Experts of a small language model: 10 layers.
Below are experts of layer 2 (counted from 0) of a mixture-of-experts language model. Rows are named router (the router's row for the expert), gate (a neuron's input weights, with its number), up (a neuron's input weights, with its number), down (a neuron's output weights, with its number) and show model dimensions 0-159. Each number is 128 + 24 x the weight over its row's rms, rounded and kept within 0 to 255.
Before each expert's rows: a language model's description of what the expert responds to; "mostly gets" lists some tokens that are sent to it at least half of the time. This comes from a sample of Wikipedia text that the model never trained on.

# expert 13
Assorted pieces such as co in co-owner, UTC in time-zone lines, ide in tide, and separators in race result lists.
mostly gets: " co", " bi", " UTC", "Gr", " Species", " Ret"
router [155 134  92 120 158 120 148 105  99 139 105  98 160 147  92 105 159 144 153 155 119 119 129 159 119 139 145 147 110 135 119  80 116 110 147  92 102 145 119 142 162 114 178 171 109 186 133 185 142 116  93 122 176 125 107 113 162 139 125 147 115 141 156 108 135 134 111 131 117 117 131 124 123 141 159  96 135 166  99  94 117 149  88 156 149 128 140 143 100 158 155 138 129 137 116 120 151 119 147 125 124 135  75 102 162 110 118 111 156  90 140 146 121  78 121 127  84 130 120 128 109 143 110 108  91 103 107 117 122 119 166 142  90 141 156  97 138 138 142 117 147  87 136 110 134 183  84 167 111 114 151 175  96 128  99 147 108 112 127 140]
gate4 [157 129 112 119 129 100  59 105 143 121 101 141 138 129 127 127 113 117 126 107 123 120 161 126 136 125 143 153 116 143 181 123 118 130  75 116 118 150 121 141 143 158 168 104 112 146  98 106 143 133 165 124 152 146 118 106 123 174 118 175  81 122 119  96 139  76 166 136 124 119 124 110 117 114 101 106 159 156  96 110 137 162 130 110 117  90 100 120 142 124 112 144 120 122 106  94 123 183 109 128 145  81 156 127 102  99 121 121 142 146 162 127 188 165 148 116 175 148 160 137 134 140 156  78 140 155 124 130 152 125 113 158 135  77 108 118 123 146 131  92 135  93 118  97 120 106 119 159 135 142 109 158 154 147 111 164 143  75 131 106]
up4 [104 151 132 148 124 110 176 138 112 136 137 135 142 169 153 125 144 151 117 152 121 101 135  72 170 109 201  85 155 120  88 119 137 130 145 143 164 175 158  96 115  74 123 109 111 127 141 130 109 111 168 112  91 125 130  95 121 143 127 164 127 168 137 112 143 120 128 125 117 146 107 130 121 114 105 130 113 138 134 115 142 147 134 114 134 143 144 125 101  76  82 113 140 163 150 121 132 124 147  94 126 171 117 161 158 101 141 152 105 133 128 123  96 181 134 145 102 114 107 106 174 154 134 130 130 182  98  87 107 133 109 133  84 127 158 126 127 140 155 114  94 121  86 127 152 158 126 120 103  84 145  81 118 135 148 123 105 120 139 111]
down4 [138 157 125 156 122 103 107 144 103 149 141  84 146 145  92 117 151  97 116 136 151 116 187 164 122 131 201 111 116 118 120 116 125 123 124 116 125 148 145 105 134 163 120 126 115 130 140 144 153 146 124 148  80 144 109  85 138 118 105 134 115 148 159 148  79 162 142 167 108 161  82 120 146 109 103  74 136 147 118 106 108  78 120 130 171 148 105 124 103 113 160  85 110 140 133 126 139 101 156 146 133 125 117 143 105  75 104 105 103 108  99 125 124 112 118 129 144 123 155 116 108 197 113 107 159 182 127 136 132 124  93 129  82 121 131 154 130 130 129 124 108 122 115 142 127 160 147 133 170 152 153 139 166 137 110 177 124 104 142 130]
gate5 [150 119 124 151 109 135  82 154 100 145 112 120 129  85  97 140 150 122 140 133 153 146 134 124 105 103 148 130 116 129 149 155 125 112 138 121 128 135 177 115 137 198 180 136 158 135 155  95 147 103 125  97  95 128  96 157 142 149 118  71 124  99 145 136 125 150  95 148 144  99 132 109  60 123 136 137 100 127 158 134 130 132 103 164 111 136 136 140 101 167 119 118 145 106 140  99 164  87 166 139 106 139 102 138  66 105 177  86 125 100 129 135 131 144 140  78 127 131 136 160 103 143 136 176 159 165 107 134 143 144 152 121 119 115 143 116 137 153 133 137 147 150 103 147 121 101 147 122 128  91 130 108  73 152 125 155 112 139 102 108]
up5 [144 120 117 159 100 179  95 134 121 125 135 161 148  87  89 151 135 106 101 147 143 142 115 121 121 136 147 154 143 146 161 162 114 123 102 127  99  95 165 112 135 158 131 121 170 141 115  80 154 127 110 131 100 160  86 129 158 120 118  73  92 116 141 100 131 163 160 122 160 114 117 145  83 146 144 120 123 128 151 124 122 131  94 125 116 135 144 131 110 122 156 130 139 123 117 130 114  48 164 149 124 118  86 191 114 128 154 102 136 119 117 119 148 142 165 102 110 118 161 129 122 145 149 137 156 144 124  97 136 168 152 136 119 150 161 105 186  95 129 148 131 138 118 148 108 105 138 136  94 111 168 113  82 152  91 132  87 128 132 106]
down5 [133 132 147 181 112 144 156 144 108  98 132 148 136 106 128 114 144 139 118 144 166 139 157 109 150  94 137 134 136 142 173 125 142 137 164 136 122 189 125 105 158 108 115 164  84 137 142 120 132 129 165 108 117  81 143 136 160 116  96 169  70 107 104 125 102 165 125 130 147 154 148 118 109 142 132 122  92 131 102 140 101 100  93  98  92 108 148 122  79 143  85 159 144  75 100  70 143 144 143 112 130  94  95 102 136 164 146 149 140 128 108 184  96 130 130 128 117 125 113 103 147 138 145 145 156 154 140 140  95 145 126 119 135  84 143 136 141 127 126 136 156 122 118 127 122 138 189 116  75 132 123 124 111 125 118 141 116 164 136 102]

# expert 3
Short word-internal pieces and ordinal suffixes like s in historic, th in seventh, st in 1st, and leading date digits.
mostly gets: "gla", "aged", "rd", " same", "th", "au"
router [163 138 110 121 106 152 102 116 159  93 116 149 183 124  91 118  94 114 128 136 124 156 133  94  98 136 138 138 108 104 173 172 198 148 114 127 131 129  92 105 136 130 132  95 106 151 157  95 154 138 111 105 103 136 151  87 137 159 157 128 133  94 146 148 120  95 164 117 118 110  89 122 131 165 117 154 102 119  86 111  99  89 186 115 123 150 141 148 120 135  89  86 137 121 142  78 118 126 142 110 130 118 120 104 130 118 101 150 136 147 110 118 124 144 112  88 141 116  98  85 111 158 121 154 145 140 167 161 106 105 181 173 138 164 133 161 114 101 107 120 124 159 143 117 136 148 141 109 148 135 133 156 130 127 101 124 127 111 138 163]
gate4 [137 154 122  92  84 128 106  87 142 119 128 110 168 102 106 151 131 144 138 128 112 124 102 118 130 204 137 148 139  84 156 155 123 124 133 104 146 117 123 129 126 135  99 105  87 148 130 132 159 148 152 131  94 112 145  80 122 143  85 104 156 147 120 121 120 160 133 202 128 123 110  92 143 164 154 153 133 148 128 125 111 116 134 119 107 131 113 115 132 138 107  75 119 147 149 126  91 157 127 104 111 127 172 162 118 103 168  98 106 126 124 179 144 137  97  84 154 115 137 114 126 151 130 121  89 146 102 129 119 129 135 118 147 128 143 150 147 147  86 204 131 164 147  98 135 124 125 152 163 155  93 119 160  94 121 146 106 121 113 131]
up4 [127 121 144 150 154  97 169 142 136 131 114  95 115 143 130 124 140 127 114 113 185 140 172 113 112 122  95 119 179 151 124 121 117 119 157 112 145 111 169 118 131 107 138 141 173 140 144 132 134  72  95 128 145 140 101 139 124 131 117 122 152 145 115 142 133 148  86  87 130 138 155 159 101  84 106 136 126  77  95  97 167 115  92 144 168 131 144 122 138 129 123 158 182 121 121 163 152 114 100 154 114 103 124 140 152 122  89 165 143 123 149  91 113  82 121 128  93 140  91 132 129 129 137 148 144 116 176 124 151 150 158 150  81 145 116 123  96  97 160  95 122  97  98 137 151  70 120 129 116 145 168 132  81 121 145 133 130 138 135 116]
down4 [131 109 139 169 134 169 138 115 111 172 152 136 163 104 136 150 131 100 167 173 112 146 129 101 105 151 153 118 148 126 125  83 109 102 135 122 152 111 110  88 131 132 131 141 116 125 141 148 139  91  83 135 149 137 151 121 150 111 114 155 135 102  83 131  98 131  90 102 163 185 141 130 143 103 138 146 146  94  97 146  97 117 138 142  89 130 119 137 151 173 149 119 123 101 129 153 120 131 141 148 138 187 154 148 117 146 110 143  98 118 107 149  69 135 125  93 137 159  70 125  95 112 101 145 114 133 122 137 114 134 118 110 127 129 140 150 115 150 110 115 124 117 135 126 141  80  94 121 124  72 181 132 128 149 162 129 131 180  75 141]
gate5 [137 140 115  72 133 136 172 194 117 129 115 142 126 119 150 151 124 146 123 141 159 169 137 151  85 146 149  99 115 135 132 141 117 123 157 146 138 175 124 130 141 148 115 129 140 138 148 118 156 135 124 152 136 167 142 131 139 158  93 155 102 149 119 141 141 110 101 121 116 152  48  83 135 147 114 113 138 127 131 125 135 120 131 127 144 175 138  51 120  81 176 164 165  88 129 137 147 103 127 156 150  99 115 162 111 109 134 110 164 123 107  86 145 115 139 110 171 116 124 104 125 108 143 122 104 126  93  90 150  97 140 133  95 115 149 116 137  92 159 136 121 152 123 128 121  67 126 128 102 117 117  92 141 116 114 164 131 128 112 105]
up5 [141 115 118  96 135 120 101 161 104 101 140 155 137 140 122 129  87 155 105 176 178 155 130 135  81 159  98 125 148 153 129 149 157 106 137 142 131 145  93 114 148 132 135 161 148 118 152  95 159 153  87 134 151 183 172 155 105 135 123 133 133 159 124 112 148 139  88 120 119 147 100  96 140 128 133 104 150 102 150 108  99  91 112 145 119 142 150  62 106 150 177 119 132  77 158 119 137 133 136 155 145 132 100 116 130 123 110 140 111 126 122 102 106 107 119 106 159 126  97  80 129  88 179 119  88 109 147  84 139 118 118 135 123 173  90 140 129 103 150 141 142 126 168 138 114 114 155 127 121 147 130 165 114 114 103 104 134 144  88 137]
down5 [100 102  80 103 128 141 136 107 124  93 133 124 135  97  98 130 140 116 111 139 175 137 175 149 130 147 170 120 140 138 138 151 153 135 141 151 104 111  91  93 146 119 149  98 155 101 105 107 160 126 119  93 116 115 136  94 136 140  93 105 148 129 176  94  87 157 110 153 125 117 113 119 150 127 121 144 117 118 132  79 123 166 119 109 147 143 139 110 132 110 176 132 159 115 143 140 150 141 107 137 103 134 145 131 134 135 196  85 125 115 116 115 127  92 153 123 162 154 135  98 131 109 117 114 137 173 119  96 111 141 164 117  76 148 137 119 139 106 148 141 129 170 170 142 141 136  99 129 114 100 156 125 134 125  65 206  96 131 147 127]

# expert 10
Coordinating and, or, &, commas and semicolons joining list items or clauses, plus the piece comp in comprising, comprehensive.
mostly gets: " and", " or", " &", " comp", " Ni", " +"
router [ 99  88 177 145 126 140  95 130 102 124 125 142  98 114 178 102 179  98 115 140 156 108 146 123 139 168 126 155 187 149 100 125 139 112 107 138 134 131 108  77 121 126 134 150 116 126 109 148 137 130 152 161 147 120 138  89 107 149  71 104 131 127 136 140 150  96 163 121 146 166 144 137 100 133 102 111  97 109 162 151  89 111 141 139  85 106 130 109 148 128 100 107 134 114 142 139 168  94 138 150 157 125 140 119 107 126 152 114 147 182 127 138  91 133 124 148  88  85 132 126  90  72  91 142 113 125 135 149 101 128  96 134 100 116 177 117 118 149 158 119 165 124 152 100 161 122 119 140 147 133 111 126 144  81 159 110 107 139 111 132]
gate4 [184 115 150 143 144 134 101 133 141 113 147 102 161  90 128 166 114 178 115 101 149 150 135 126 138 132 135 125 130 132 126 101 121 108 129 124  77 138 131 126 159 118 110  83 169 116 141 139 118 137 143 151 113 124 130 143 154 144 151 124 124 142 109 146 125 131 128 123 124 107 129 140 184 117 130 153 130 115 124 117 100  80  75 129  91 109  62 148 127 120 128 134  75 116 121 113  87 191 107 120 134 181 132 118  92 117 103 113 140 101 107 158 122  90 147 143 127 134  95 167 122 135 151 129 149 124 161 107 148 109 120 111 145 109 101  95 140 116 119 176 106 117 152 131 154 113 166 182 164 125 144 104  86 116 135 152 157 179 109 158]
up4 [119 143  75  99 103  89 166 125 136 137 111 131 124 128 112 111 125  79 168 147 104 121 127 130 150 137 107 135 134 118 144 161 139 143  71 155 162 147 114 138  95 118 150 172 117 119  98 100 123 159 104 106 143 167 179 129 116 117 117 126 140 109 143 128 160 114 135 138 114 157 107 102  85 149 132  99 135 125 153 121 134 195 128 155 144 140 159 127 152 129 134 126 154 132 131 150 112  87 127  96 109  92 126 148 143 110 128 155 118 165 146 102 153 190 108 120 161 149 152  96 156 125 112 130  99 118 121 155 117 139 152 131 107 139 148 137 107 140 120  44 121 144 106 155 107 138 103 107 123  91 113 158 181 131 128 131 116  97  83 108]
down4 [115 124 117 176 131 120 149 146 143 101 144  97 120 124 122 148  93 142 116  68 155 143 169 136 123 116 137 146 112 152 100 175 120 144  95 126 103 149 156 101 117 136 163  99 137 164 118  96 119 127 137 112 117 143 137  99 144 122 119 125 131 108 129  97 161 138 141  94 105 177 147 121 111  82 127 124 101 107 132  87 106 140 115 113 157 123 104 112 145 124  96 142 131 138 139 132  96 173 174 139 147 146  87 129 104  87 139  82 152 141 141 130 143  80 141 153 141 135 142  70 138 121  83 114 102 121 105 136 130  95 147 153 102 118 174 134 141 146 163  98 103 148  83 128 183 164 120 174 126 130 150 129 129 150 170 162 132 150 128 108]
gate5 [111 126 114 131 151 118 134 140 178 117 114 130 141 152 152 111  99 139 126 162 111 163  86  96 169 139 101 127 115 129 138 144 116 125 135  99 115 121 112 146 152 122 109 141 114 113 124  87 145 115 158 124 164 103 100  94 163 111 136  87 135 151 106 103  82  65 148 101 119 128 145 127  95 135 156  85 106 131 143 133 154 118 135 158 139 111 144 151 147 114 127 135 145 145 141 115 144 160 120 128  87 104 149 140 122 122 137 102 133 113 174  66 102 137 130 142  90 168 177 154 118 116 138 140 130 109 122 152 127  66 173 104 122 132 124 129 131 144 180 140 124 138 139 159 177 106  98 200 169 136 138 131 130 111 161 122 101 161 120 116]
up5 [ 97 132 124 127 154 137 131 153 152 124 125 159 124 140 138 101 117 114 116 167 126 146  72  98 198 139 101 156 118 111 136 150 124 127 153 122 119 126 103 153 176 144 111 129 120 111 108 129 160 123 171 143 179  95 123  64 174 106 108  95 119 147 101 111  90  65 152 110  96 115 135 147 105 128 151 106 104 109 136 131 140 123 146 130 140  89 135 148 154 119 147 109 141 150 156 139 156 129 107 126 120 108 127 142 119 138 143 102 116 127 148  88 109 120 112 144  92 182 160 130 108 113 128 144 135 121 148 155 122  52 129  91 117 131 131  85 140 136 171 122 115 136 161 146 177 116 102 177 146 149 132 135 116 103 137 133 109 140 115 162]
down5 [161 111 123 115 114 122 119 140 132 159 160  94 125 111 113 127 124 125 128 113 145 145 134  92 145 123 136 125 126 130 152 116 123 142 147 161 104 188 118 152 129 164 141 101 106 114 146 156 169 147 152 125 114 131 169 116 147 135 106 137  98 141 187 134  80 143 167 159 156 130 110 140 124 126 155 130 151 108 107 126 113 128  98  95 114  84 133 156 122 109  73 101  80 124 159 125 134 120 108 116 128  96 136 124 100  80 152 160 109 124 146 110  98  82  91  99 149 148 140  94 101 118 155 163 114 180 145 106 133 177  86 115 140 125 170 126 119 149 122 138  99 136 113 118 122 133 177 164  93 139 121 123 128 113 110  86 137 102 149 185]